Weights of a small mixture-of-experts language model, trained from scratch on English Wikipedia.
Size: width 192, vocabulary 8192, 29.5M parameters.
Training: a variant of Adam for the experts, 7941 steps.
Below are experts of layer 10 (counted from 0) of a mixture-of-experts language model. Rows are named router (the router's row for the expert), down (a neuron's output weights, with its number) and show model dimensions 96-191. Each number is 128 + 32 x the weight over its row's rms, rounded and kept within 0 to 255. Numbers have three digits each.
After each expert's rows: "raises" lists some tokens whose logits its average output raises strongly, later layers aside; "comes before" lists some tokens at least twice as common just after its tokens as in all text. This comes from a sample of Wikipedia text that the model never trained on. Tokens count by the router's weight.

# expert 39
router:101112191134105073101156184177173111131108174116186137138100141158142181067136103062120114137110091150120076153104091101115086162152108154167157155139135128146146146154157141163101144154128138126118109121118168138080115099162081105089149077064227095107120157170159129144165177177147180103
down0:147072179150118145135165137165128077123124136097086142107100131126117148175136158145107075156189175156081158138155102084108104096115110130146122138131147142104160143160064115088099177154082092175153074100152123150112096188068139094080126146147112137145149161183129153103120143132124170098
down1:097154137112171049073074136170158118143166087141102162081136154124107104114143163150101125126095068111091183129159179120176145132145080087080160134160164110133179127093181186138070109160087138097101116113119075135101108156109130163107166074113119157155133094138124112133160158073143126152
down2:107106102156149135153097167192128131133136161150149156099151101070165053138162116151162122117086106129108196045160119156143115124171140149113134126101122148181113083139179084133100112090132122079160128181138089116097127140140107139144103162105070096069151104143143125217124098112120103136
raises: "\n", "\n\n", "  ", " 0"
comes before: "\n", "  ", " 0", " 1", " 2", " 3"

# expert 12
router:110105130179113093150179169128132099118192163116145124116106132178160144114119100080139039184128097175097090139158127125126064147143111194150164147115118116157125131175152118117126146148116118054137126152132120144071089075169099135116135135092138148079175151117148136130084171168162146148
down0:119137098131141086112157194178128179178112155093084114162144152202155163135132117161131129138093116074137190127082118162136122103101089132092165100164122099135146154111158091138116118108105086108150108103110100188184153205107109124165173033077186158132145140123095145098140193086132129135
down1:164175171085090158121095105164069205142149126085146075157131136084162166085093130211213195103129143156077168144128171158166130123086132161090131093123197110071061107130116123082100127120094156121186129139121116128114118145113114072168152089135130157099078142116134137163090103087096132132
down2:183142144138101136129137070151127174148119104067078091139141178049138107146150174110108141131113066128134065133144151083131147076130088163157130166164106162133171128141152138119138153169106130156200161138122118152127128114119134111153113146096099075119193107096125092097193156154141149143
raises: "\n", "\n\n", " The", " This"
comes before: "\n\n", " The", " In", " He", " It", "5"

# expert 0
router:111117130134145084158102132163170085082146161147098150144087109148181197110121158120153049159088141126127061154091109102073103114168074147145198084144172094163079111184145093099122170122084136032162097126098118099154077059154108118097109138122126097099140168124131160130142177112157150115
down0:134117139143142136118144125107106121117081068112193182155097144110099112123096190104187093113124168130111067133115139138088124181129132131142091124099103154145160163148178184148121139122110114133145113185038122113141112119142105188099147144142136094181120141168139098118127118162127156103
down1:168080127135121118129177123110065126139166167154125115147102133153162112123142046148143121134167129169129181109124154119128117163128101128126087092159064154040119149157107095151126117110138114119092136126144087124077151131185145154173138126155173152185137103126088196175112160117108101136
down2:146145116105102146116183131102148137144152151109146124142105105091094090139100132111153076091168138134154052176070141133147074097147127165127147122093121092123144138118154122133125132082173100111087151176167129135129143155094122173111133158134143149172059108064163121080120054076112099128
raises: "2", "4", "1", "a", "3", "6"
comes before: "-", "{", "2", "1", "0", "}"

# expert 2
router:119108117168122095114087162139159075146143166096136174137110120161132154103141137130150123206048090110110086135122102088083091166175096181204144128105170101119162169168138088172095125106111119087140125125133146114096108137176097131094136113126120068095191146114161155109152141176140167116
down0:146135134168052133134110140122122144097126087138154102107219118110149097104106114106109127132185159130166084099084153138095139095117079142204148087108111007128119147128107190093166142086135089118140124130128109072142166081103156140125128132111136122067125142099147103101134109126157113097
down1:156145090179134075136159124109120155119161101154131121126144071107128123141123062096105130141091057097141170114149150105145138059154133130116146146156149129152161158167053067120165104047127059131160138138083095080171139146093176112127151105117193104153143138152164090103143155105109143167
down2:171076135121177103128083091170141115153112131122110146187112161091177159054111131121157104154162089122157125091119146095150172084133192090060134123190158147162130119175114116161122122111098143123120148145070134131135150123108153069164114157121136148129165154100054207155170130084052160109
raises: ",", " and", " in", " from", " as", " on"
comes before: ".", ",", " of", " and", " in", " for"

# expert 29
router:075133095163102088151106156186181130125157163093146168174130132139155156094112115134129117131085131094116105149125109102072152172166109142152176093116140084143123143156131079158059154117164126122123136170097098176121071105134114080098170079129134134120155199142156146183153113189144105090
down0:113146155129135170084096099168175155061121104136092182135114125135133157150118093148064098155161140157120098112135141141175141141076167160098156146128126136110138162005119148127132109074117088117106140135175117109100181100121135151148099137138144103119108146100114088137141171079055060116
down1:126114115180186115083094126090085174135116149121053159177145147100117095084109113138066098141060109144119092171072166118169133122135148190139176145166118171099103219139112077115170134071148161149112139143139085108068179102140144120116130102138102107154111144109109128124140119127088091140
down2:199107091087181092142163101154138135100125081133141115108147136178144170126119111088168129098146129142127132092146148116127138143113123152120112149153097169140166165132119054105148126126138146160166130111090138083138137120182175095177080110124157146084169205162132125177163073130181082134
raises: " and", " di", ",", "-", "s", " all"
comes before: "s", " of", " and", " in", "'", "ly"

# expert 26
router:107126122148095129153122151170162138142151233143119130136106107137174146077160095072149076130109030141094086134120094108098158137134081156161138099101168110131093140126130145134100157111136164095146130160098086139129067131139125127076097129103172031092151155111104125163148174144174140140
down0:189127204108098113043143135122158074112108185064146086075153127153073113079154184101124080162161065155106149104101141088123129083075147132106141136167115104106082152111123162184131109182115155118160128174159083109096151129085082096153169120116161092120100107165098084153164154124139143166
down1:110150138146165117158117092094065165123094082183097126112128166141141127152075126157167159120058125179177150237153131098085172120143121109128125114104075151190116108144142136116146135073111117119142197153131153079108104094059136172149139093083137173118139063127154133155141150159176112130
down2:127116137136199107119118204164140106143177081140165125146163151070183123139093119132137063087033065153148118084120097135063114147151114130154147084168099115086162106110130126104107134150152142197167139055132175116107159131110122146122130086171159155126104210107161130136105092116113135149
raises: " |", ")", ".", "|", ",", " in"
comes before: " |", "|", ";", "%", "–", ")"

# expert 17
router:070127096177116114130096151187128060120152178108140173156133170159173169111133067108087105165084133101089167106117071096091117103193072137155132167116150108139108105176134127138147180158096106123168109148102117163142101129138137098070138148109127094114138148207155143132151199174136137143
down0:196128178100142170134119110130105109091170106101122090104116212139136089146134101161091126158150107095123161160093076158099126118105156153151161112185092099191131148115156111110112110073120096157127094144102070115191147126070097141120101168141085097143094179121112104148095088144186103136
down1:158130200005137096113160134117144114122124135059155148127116060105091100165129124137100159089132177163108113144148170141153148130154099125106107139142153122125141082186145088158122116110099153079075138114036095146093147170178106146109169121092156141084128165152103112114182127175152196075
down2:138120162088121151134031145107168103125174127125116103139142137072148074139080175187080048109068080125122133128089142096142130118109124132108182120219114124130155128049146131116196159138135100135139148156136099159115121109167147117198165086077129087117105142120121104164157174089158111115
raises: "-", "\n", "\n\n", "|"
comes before: "|", "-", "  ", " \"", " Total", " The"

# expert 1
router:084119127147113098143141133189137054124142155109162119125097105189133171088123141083119098139119102108104076123136060085070110123167043117167115108107121104130131140120144117191118123142139113134141084106139095147104111085187105085148142126061157088135208138183145147117143158153158187110
down0:149104121111118123128107121157119079138118150163134131099115149189123153148090144166149146108123150111169045143136108143127100131241155180146169148096102173117112120170137084079158109091176111118089114158164120103182121103126191135146103138151125155129053199109154095132108118106068106147
down1:085143157164148176122128138140104205164128109117161080109145121118140063087101155128136121163106157133166228150147188139077123180101139120124188113119160086105124087100156141072127108136116127101092114058088107155120172103144089143110169097115138122159153137104101126100152096174148113193
down2:108147176089095137133159176134142146131106102157055096173098103112135075112100140118136140099075159151130128172130116111134180173115179131088135193117125083133162098120091148075094120157169158156117080154130120116101129171089115156168121094084120131149153193180121173128121100059104152115
raises: "\n\n", " (", ",", "\n", " and", "("
comes before: "\n", " (", ",", ";", " –", "\n\n"

# expert 33
router:104188138138126083133097154116171119081146122110150199142106143140148138092175103102129122119082088108073136157132078102091104140153053126151145153121189088146145188146104154141127154156105094083125156099114170150093069123104174109132123115113128122145115124163100134141084147168136170109
down0:104158081119120098105118124162113157113098079074116092117133119151130077010137110100134109106060130076111125107160137132169162166152133126088088158136129121103115126194165117127089134143079145130101170149118154185158077091124149169091146158102142097171166136134107130100113118064079104187
down1:119173208144122168149103134082092192107118116139095097130158111094171214178121074095091118127102100166107104193087119173082149102059147103158123100101097164154105109146092123103128213141176141104168151147105111073065162143075094152107125110059135113109101104113114088092109135130100139096
down2:114114098149123116104120092123107097141080189200110115183139163138098141159137200144147100093153124127099140129073109133095156092142152140139121117083132130078046118175128108108117221154108159092130135101134158125123070168212151175103188096114157159115121135121136131168050147119134108106
raises: "=", "In", "Un", "The", "De", "Ad"
comes before: "=", "-", "The", "\n\n", "In", "|"

# expert 38
router:084135146165117100105085176108135135138151176077153179147115110154146144079135123112105120158097052103137086123098108081130131173187069125156167077112145069146127162130179083163077181116135118122116126144113134142105126147153095147124140115094114074108182173181147170122131109180180172109
down0:072119138181108106147118107139125178063147110146201105120158176179100144104090170117127107107171097109098142113074158178098147100111159115101119104154218145178117153122127110150150160093099137165105146102129101099118132100129086125144079112171061136136073104131138167188121080155131107137
down1:131152143152149142108145174043101129185206124089070157138105120148094130124149177121094150139148109115086121163108148134098115022146122142084089138090120123089104118101105118193157100134114179169084158146151178129111085135141132148143135158107130124174069063136109139146066124192134101153
down2:109141135142137072127132143185134113176121095109161145045125164120115176142145058139105099175081143138163138119085167140194127116130151112097099160154077144129168152142125205139142103120140088132109111110092074175107132097180089074154112137068177083206131120122115079142158054078122118122
raises: ",", " and", ".", " |", " in", " of"
comes before: "s", " of", ".", ",", "ing", " and"

# expert 8
router:091060099169080124160149162157130111113163101159183128097150142169180179113130095058141105160064054133093113143121115109104112152158102163128206044153122113128116173141163110188133145166140150112142148135173083149126147134178110074126142140056125081108156141179146166134137166136156164132
down0:094126193173060120137198156161036162089127134135138096120130136117114097137101130161127194106138131125109107106076082110121090114125103142188121187081151138180209087141134108107141123178123119124188143179146122131115131083097105148083128099174074143173107111115080168138150128116111143139
down1:100200140062124161077149153136146194063099175126142099135127135081160146110138146120100103094041179138192116118114097140198093206132141127102097119106126156141140127149202090178158158097102146108158162132086105139071124078116109100110110090133174166136134099184123160110152106132134084150
down2:127127140114119152106133175138165086126125131124114098145115170138055100106108163133136074182125109109196147110157051147102175132112101149110154115153103157107098108120109122105131132123134159144093090165093149096187090097105087119151094067150175153072164108108150050110166115160136103127
raises: "In", "During", "At", "After"
comes before: ":", "-", "″", " by", " name", " information"

# expert 25
router:093105186186068092123112148166127133135171167064163122136107136135141142083153148043133095157107086143159105140102127108165110171126089186153168097072127140156155140128153122169151172135159140092147111073132139120102112106132137124127138094105138041064113153161119139141137173154128154152
down0:130068171199170129147141128175124145070162112070187144120131098093123103085134158122165163166101074144095096144152136182129054155168118098127094120124141135146204116114096154144113092132119127148097088123174122111161069070130104102104082097110130171181142120065119143140118083076072173033
down1:108078114126119168096140154163150177100157083154095110134147141171172127109168177123135102133152102154141159156092168142121128136070130128182112153120137026091146150082133204083093146116136121153123117040093101134146144059131101128098143154146110201096092166143140057096147156134158159156
down2:113113142098112120120097102087193144167108109142153126066122114132139161105186149133204153157069129082196145103132124115126099105083183148120139165199171121112103139143146066158137083149134107128136112151131213117115118173102092166100093141123101171150106085107087150181169127212079098116
raises: " |", " in", "/", "i"
comes before: " |", ";", " (", "y", "d", "w"

# expert 9
router:127107125180077138100133174137183127141123114134168149131113123121149181093155094121175116106051128094136119132118078111100078162133111128182151077105141103098105157112153138161100187120136106104142098108134128140084082112167100120107094103125095082144175141179145161151114155138147147100
down0:161067147128154134127134137107093132115142086124115103075099026165103082155148209166145118114103092105212094218160088140122129104117137106130105113115130111169155159138122162126107110153095133122181116136155178104124145131151096173121101124068180132129125097164130126150116067089103152100
down1:117173118164106173191098097111135135204071135113124134115128162169159073133097152133118123163127169124134175215123122134135095157176143101110122123095127107190112170126133145112135123184118106144126135128086087180125130180099108156121101112118191154081131090147173092116129087114137138153
down2:099120204112118128121107103121142131181113093137145193089066153085139121157143156135116116148145142170120061086104124104076167156124160133137078112125170161123088181169102086128151065167154171124152133130145174097166098123106116085127128147153102147130118157134055164111130095127217114101
raises: " in", " as", " on", ".", " to", " over"
comes before: " to", " in", " by", " as", " on", " with"

# expert 20
router:142101131191091114188115124181188110110136159104188109144115132155142183116131086092163122160084107104131084112126138103139135135115091133153117150120109107117107114166191129153076221075115093077166119137157124151134044098156125137150140062123124105114148151139129159111136162109128173148
down0:129104157075157146136118140102094128136189115139092102120141144182148155133105154132187130122090079127137101166104105145099136153199136139175172143132124101131071157153104160114159069152157161117155088109129195081150176193103123132153154205118118094136118159086114117097124101143116108152
down1:195118083135094146122093141156098141119152193112115069157138099139145123188144122125149128158126096116136138074121171140155170193176138093114118094128185159140073123077133088159137097112107110144146117110067105129099120116175106073153137143113124195105142076090142147179173159148142109139
down2:158147154201121094131096187089086175102110102079114138200134079095109096168155137138157084106123100100102168127121167162184190136107114150137127192144144076162109124146180154122108110123073131118100126088119083125162144122148063130137135121128151132100075140072127149159130111180100137161
raises: ".", " |", ",", "2", "9", "8"
comes before: ".", " |", "–", ",", ";", "0"